Weights of a small mixture-of-experts language model, trained from scratch on English Wikipedia.
Size: width 192, vocabulary 16384, 14.4M parameters.
Experts: 24 experts in each of 13 layers, 32 SwiGLU neurons an expert, 6 picks a token, a sigmoid router, a shared expert of 64 neurons.
Training: a variant of Muon for the experts, 397M tokens.
Below are experts of layer 4 (counted from 0) of a mixture-of-experts language model. Rows are named router (the router's row for the expert), gate (a neuron's input weights, with its number), up (a neuron's input weights, with its number), down (a neuron's output weights, with its number) and show model dimensions 48-95. Each number is 500 + 40 x the weight over its row's rms, rounded and kept within 0 to 999. Numbers have three digits each.
Before each expert's rows: a language model's description of what the expert responds to. This comes from a sample of Wikipedia text that the model never trained on.

# expert 3
It responds to: Last pieces of multi-piece words and names, often foreign or proper nouns, such as -ings, -ley, -ation, -son, -ia.
router:496490538537582542448489462432520549529492568511536423505549505529548516484444476439471523479510454499489511586505465440563434479383491494509552
gate18:398527515483533519487474571482452562505493497464475525494497563548420558506466525507529523493494409470524500522558526506542489471460506471482513
up18:518527500574542500503509483515428505495466427491462507529542450481485465541554495521399537471491461482529479471496421542485515474479459484602418
down18:462493427470534532542466532486576485555524455512577379437481513544482574499466518504537541553512517511440457567465514480556446515467539503439502
gate19:501494521507494448482539500568546554527487519542515553518539483460604492524477460454534466384531456538508534516451524510540458427447434555498542
up19:446546487473452509495500470543516507555438560505541523442430523551524512528497470461437520555515512514482491491626519514505546478460485501423567
down19:441517544548538540568495428536434495524483500503480512460570485440553481472551492454521444522578491540542492608498537422536482483441482502467511
gate20:533440446473501486423506433484523426479488545448460485464471512527470420464470458477515543474496497499438619497463457502490468464504535523582526
up20:482409593479470530445557468523545557470572434512526556507574486453531486483546504518473406499493540525530479571504562437516535440488529503548501
down20:490402516451489560426471522507512623515509433527559485481565440524514495474474496449531534541547561515453447530484478473482472516520478441543473
gate21:477485444502457543576545486485540518474560495502456449571452404440552544520474487463445450526489452471480514576439477485495468491492532498594477
up21:510489429486543503475457526518478561470569488457543511548596472560478533479514454480485535535496552503481543487556565484577530497530487523488510
down21:525501577481566528430448484511475475502525508536437484433515487469461460516539565565550522443499480521513503485543518476456510536391546470512500

# expert 2
It responds to: Newlines and the first token after a line break, heading or table bar, such as No., The, A, Most, Ins.
router:547497480513471513511553566492544504480598545488513523505511527464467512486451520438506485477523521545531454419452473507520556534531467494523445
gate18:508486599486534529504567472468520450426554516500512539479516490476501406543506517500602562532479468547528519457527530561515493479484437452487482
up18:483494463574476523464458506505494512542406570445489538479468439540558456541461534490524471482439516535537513505427517438533443479503533494537520
down18:509616511517466526521529487523506472571486494516396525527475453508500544452533439476515515522496525459511478462517590426487477407533394532434594
gate19:541505482543486551495504516494510509503567470499443509533520467492482406437369511380463502486552510511471513491425511521495539514518546516474539
up19:483482460526512501411509490487421543518556490495455484526472529476571477453497456492485494563463517531561459463529508524472502521546550501456486
down19:492550487525485466541444455546504497565441441489517482514553495461486522463523526474468495481493545476443570488555530527484495511508431468456456
gate20:442502545480529450446549469519567559448513595466497455546534481468493485488490488494478473458487504489519541473517481450500569514446626430495473
up20:523549529481448506504479519500440539491550556489465421494523500544500515477468492530560583428558473512489511528472515567514507481516512521494492
down20:530510478515623478506507478492462503540452463579551490507562450444481448459480461467490521468495424501527565526523439575502485540471509608509568
gate21:482532488506455462459531476421512535468466506485557520490509528443502465526431431509568535516516469468444481468492426485480552485410490439451568
up21:542488511521490502503474465510353481515514524477452491511474492473519510446526462475468479460502503527426538472455503522449460466457493388473467
down21:455477601439468540514501513452487511509512466443519496439564422479487555530524465504514516482503466486460481517461511520503482465538498534516425

# expert 12
It responds to: Digits and numbers in track times, scores, table cells and population figures, such as 3:29, 12:30, 13, 07.
router:510545537570528509493511573473511516503507489518494507440479464616491551489487495510484503458534457485505547497527480481461553545481479517544528
gate18:470511377514527495487498533452576490497502437488595483479469464522460504488550499504435526462567508503481538543514538455484507489525554544557485
up18:489440554475520465508434522486504486470466582567461509469567554505473476511414498459479503532473493503528431478485563584474487561474513486520483
down18:483596548507528451493475439429476548534488432528432509508532544533508541501505483497542465486452480505543583501489483535511500440432482470508456
gate19:515503591584549558574468493531504534398529521570493465469465434532486467539466461449497484500565513456495513487525555436492574499473486474511486
up19:544500566500492463547498392481562524464478474419465445435466495476459491492455502460536548568505522523494520465495399525551489515509442535502533
down19:457515531521560515533501469518479424505459460516494501480549428542495490499467488496564549526484553475383523581499474491580477477512530458474433
gate20:501475495511547501504539534437452445482536437492472481566487487561526534527541491534432401506504517525498523518564493435505574469429498516536537
up20:476479488578507550579505440428484496507524553464522470463465512441559459426543547517508523554427459553515555468554482402467530431521509518402541
down20:461482475446499515543586516532529444546560500509527491489472533472442508463474489534514538476445485554522475464488528473480560512485548472489479
gate21:562546492482483475479531592477429429528471454484506572466523456541505554569502571518467468512546408429462477516535521434503506464497473503449508
up21:514510591473497560573486544509515563558492443514457523476601511495407538447550499508479446469552459517469450557470518486468540458522483488537480
down21:508453430441514509546490526516483548413494530448530442516501510479482503473515472452400441490502476496500529531585541500495469513480480504525536

# expert 10
It responds to: Short lowercase pieces in the middle of names and rare words, such as in, ar, ic, our, as, et.
router:501481562492505514490502510522488507496481601497496515527522473563535486569528526520492535413511503544512493584507482435583508524507528498538517
gate0:477439474479483510443486543548499533457526555479517580556470563515486512498524542485596546441528478538535505494507489488552493480429516504456539
up0:558569587510490510444481590449505500500562456537503471527452543503498508412500560516532468515465489539588480532566508521490471484466528510483464
down0:483505516474566525543520577480554511412495501495515467454501512540480489452494551546523412524463480547521412451465481445502560513502539511495487
gate1:500441527493576490482518461474531463474513441523515421516499515540508479438480499444473549416475500459502542519575465460484526564473455501501512
up1:537449526482489550551500418592516518478530463511520524512441497541500506466529517518531520478457524514506566415516436585544429530561445491453491
down1:519475529478555510524496542501547501483442493479502568484465522549493497457476570625470447413495477532494489601486468540537455489568547558507425
gate2:491457540542474563543529418462467505528533513519522504600533550503500483478455500493547453521515467485415454500544463415510541488460568496539563
up2:531427519464552573558549453579480486473525553504509492537522511512496467510511586550499536460518527504510577443473479464531556522565472459420516
down2:500470507585558467528462443461511481524445393550448489492555487516505500554504563486552467494516577481426496512490548466512460452437505520501407
gate3:485540518453491531420501490599496495505516463475418582509495472498467598474487555484504475485532505506503513604494487478478490513492501483475501
up3:508483464526512488450444473484469554513511448461424515443433500548545482476479466490547417511495446488527494456582451481486529465509564594526501
down3:551466492500535470523463471522445549478539485532518453502525596469417529522476526588516507479573536560429524519550491498479528467466557510482468

# expert 8
It responds to: Common nouns and noun endings after the, a or this, such as season, University, time, conflict, information, -ation.
router:588485559538444452478538524503480537501514524522473481586457493505535500465478476470488503529433496457505398485560420494517488532407522525463503
gate3:525462502503511481500478565557528581484454497475477532509504554538461461487487443587529507467442553444512442495589462494547494556506549460488516
up3:503474515564539555513574518432436505469554555538435527555470532562550482482485494493510550529442472473497455479549477532535494464425512513485502
down3:521531491430538465478452497458440416546480456505458528518518498461464546488448534500529472519488560469505504441429509508518505443492508507461455
gate4:478397482473473511491508483522443481562560437584489493601497508501531543539523485442593496476460452431506452479479465495590481544522577526555482
up4:491555485472521505399494568471532444481546469522480556507540529458478563441515503568493451470466522537492539438513550487490435506462536543483415
down4:534480480424466520522548512512493504460566550488501549542494418495467482519514551448553571471472479516517465499516456434489524579526433504489544
gate5:465537494508394493470550487484501509469453487512497445483455480513415450562599485539505550495561414508479453477491513513536469614520546528517526
up5:510533495445518458443453538572432491417495507602515459488497471517511578489466523520475459492483510457564403438462565548489478546458481485536552
down5:532502517479426492538561572530538522511498499527594524502442543523473562524489405480482498529445540454514497506494465526510496528501550498538543
gate6:520557445477550495498504457458475511497519526516497425443465539536470493509494539475445541506431457502477492480469527449466457535503567533511463
up6:424476509514534482569540525536579504518499524578487432426470538529488444509510481492534487421565552510464566506494542530498504570562420515472488
down6:490554570527502491513473473525497522561460471482486580492531519474492582496533514513558537507487512483469511488490387532540435481455539471444557

# expert 0
It responds to: Capital letters and first pieces of proper names, mostly given names and surnames in lists and credits, such as Andy, Jorge, Dr, D.
router:454549530552511528457509485456509503573518598417505501505565490551508465591512502484428541452550463481489507518533474427578483502500497529510501
gate3:489535510470502472563555558499496504449468522473450446546402398477497490501488520465470519544451584505514477465480449481508425506498482490537512
up3:511514587451567507432537481537470468497479494445495500499580428516491436512497573447456434472543507523592482509517510457458480438414541499480436
down3:562473488480470520577592459560496493477535468520470544558411502453473500496512530480548501509502430498542485502547423502437468506543547531457479
gate4:611509567489481489525527449538509528510529462513500479602528545573445546521459480424403524548446424531502522526481471535547466527469506489419513
up4:501497551514535442469554556512447530505458563511501486474445577455521440535479378419469486506510521500509515556568459494453504522467564497497508
down4:519509438461547513566558525457470465525515519471459553367488508522476529483444541558501518472559482476529474467469489474413522521504499558504437
gate5:492500525508459503470474470521511468490402588458518542479525489529555505525485510505604556465568524484455529567485479388543486554460539510466487
up5:547565482551557431528497505478455511528511586526437521452527445506497474560536468539587478445492420466425527471469434520531508523509538473502538
down5:577529475465459500526498537521473442495546546502490541501464503523550484486589482511473456513521522540535468444498453495469556557447520464579465
gate6:556534456479514524465552481545522544542562513543503569449544530449471494480510442468507497513452492495516483492522576471473516533491536552578554
up6:479544536497483543489425480480521523507504447445418534563513527556491506500453534441491456523463495480539506470467524502553504439493460460406464
down6:454466537580544494431510543501519505512451496497560408450509497488480529522462450455528534505538582496486563536505483567524478441394506475421514

# expert 6
It responds to: Past participles and -ed/-ing endings, years and common nouns like States, career, film, such as sponsored, held, mentioned, 2007.
router:456497467507471464451528560519551490513577466471537472497487502498516482488493483471571549462484530468482484489500485507507473552468507459482446
gate3:497456534454526434507538584548485564574535500550485445519566501450503481481469476507477482512506455452552539501487513483593453542509474496497501
up3:516553495535475533523467498493568502527494391549493566534519473516473487505488501499494514494597481468517489564484530511474498458531478469414574
down3:464502493526532503509520517524539479501509494456511597541513446517530506443527504507440563520545528452473519473478511510600529525527565526510548
gate4:506482479513441480480510529518515513586428531520461532493439468423482480496491453497493539553498545524448495551526556529550485492418453530460501
up4:481528417428558385526500515497491515491507484554547524428452409531467526488449509451496522436479548535443451585422562454554512498515453491577507
down4:514495526484479491569586503500483542508518444475541529438464497503533487464525543499518476459468497528538528428538505486447491475455476485519509
gate5:514451490538490495450525559470516478465481514534482571503439496538516493424469457490463529500498499482493402597527527577581521423531504468498464
up5:464543536534520525533506595463508474517489476515519490553551582462495454514573454463561459460498491497480471516490544462541537544475528487438473
down5:539452574470515447524554520519470484492484544522471526458402499500455533575524473487517509516466495511497470461499539456451531473599479515611464
gate6:572457498531464517515516498584509490545541487508501439553528478563486402529446482424433511450534538512472545532483446526523507580502511497528443
up6:517468547551523551461490426486523492460437565508504480448465491523518560477496498557465561524495473524501471453520492446530460498547542449518436
down6:555433499542466522475467517561454482532510448488499454487500516476462463505520581512431532496506450471502497480483519533467532545433584473455591

# expert 16
It responds to: Month names, years and digits in date ranges, chronologies and sports tables, such as October, January, 1995, 2025.
router:511493484512558527428567563483531502494515486514480474483491470492522571532509461520451481444515462431469431479520437522505594451460469491463454
gate18:579518444512454576559487477551513551485481464508495474509492485503554425504500461508468536502492452563467517466520480517518509480518560479539508
up18:460526483445532513385539473467488498467485476567488496528475533419508504473498548394498558520517513541542452487491469502509502518526524513420565
down18:447449431544530434471520526529484528513537446505459482420472462550435484397505533493491499531493491499519495552500529450534547472527554491540472
gate19:533466510510496578471461538463433457522514472511475467539456558564517554472510510364498531423498497531370506515443487567544443482544469437431568
up19:520471494458591532508476559558495516504454472534465489466487557454564445518506512511468497517451480503505537492450525522573443534521474592486494
down19:447526499509478388452534550471510534533489540504478551527445501412526500462533515509526490509476505482562534528508483626552573529490503491474512
gate20:528499597498554558531449502464528515518454476475545568442457452477499469529543493571429536510505548534487519508484521481508518486410422501586501
up20:480505529430497545527651454580494570510540491498479491489470507494494434529525479501405465435484492480594540483477460506482515574488477523463416
down20:457525546561513449547488510515492451536552493425516495534567509520458453519456448531474572535482482516492464477495426499542512478506499466559531
gate21:457614518564451464506563496480453473506563475513488550513488490493463537469512554494501521511459502498459481502556454500464543489544486483500517
up21:488572413483436488422464600511443524555466489468551509490516542508497426487474539560554464553466515494494443513539501592506471516453503514551548
down21:459545556463504536470471444501582487480517582537538479597479455521443486501501437538551519451507541513535582481514495473469509544487502529521455

# expert 22
It responds to: Capital-letter pieces starting acronyms, foreign names or formula symbols, and Korean byte pieces, such as ATP, DOA, I, LiPuma.
router:511547530504536497430502484479530512532523598451466539505490536587546485518501555497460537550498523481532501468530447437496518534498501521486488
gate3:496479443556479524545465461497509517510476474548458450524491504523537481515572453434481527475431471415511506502493488433516557559477463464525514
up3:500460524456589525482521517559461449488547431492541533457479515575470498509487561457492473536483524490544512499552491471543539465496528470469446
down3:543472411448501441526544514534504573543524491535479559502550561485459533479478520485528562461490523457433498498562481416533449535487482489485532
gate4:613526509441550442477585542515472518531507528426443508523520561537533472516480541481494478429486540450478474492434520511503465532505503496558519
up4:471529515556570479484468529504509510516516480491531476455505498481494455512462531507450464438487555488456494484479468449504431525487475514467527
down4:482499429534527617439484544499464489596525486512499562441548505547483485493482503537487482518553533473552550492536538486462460466486497514482524
gate5:530488486577549451566507512546565457519537545425526541417452538575512502468490531441483581556514475504550567512498431501538451476545557495502512
up5:573542477502458493506501503478507555507490517519489544404387462542496455385595487467534533459503518470492505492504545527446457516466507507468487
down5:501521480572543515439495462571485498564563554506473514538525495470534439508533513490510486511507506525518496498604550461572497440511520460525511
gate6:501537490553446532445457482490429484491442581495533510429445535488441519464463505562520499472511504491504483473521409428504466536458497541519557
up6:466525540559537465461569545566487496498487510523507499478502482471549511463559459494447471592571521482489551529455514513527579531534519468576533
down6:508516543550502496529512513481560483457569484503505461477455513586469475625517460473486462485546484482497466526494503520403473492472529535516517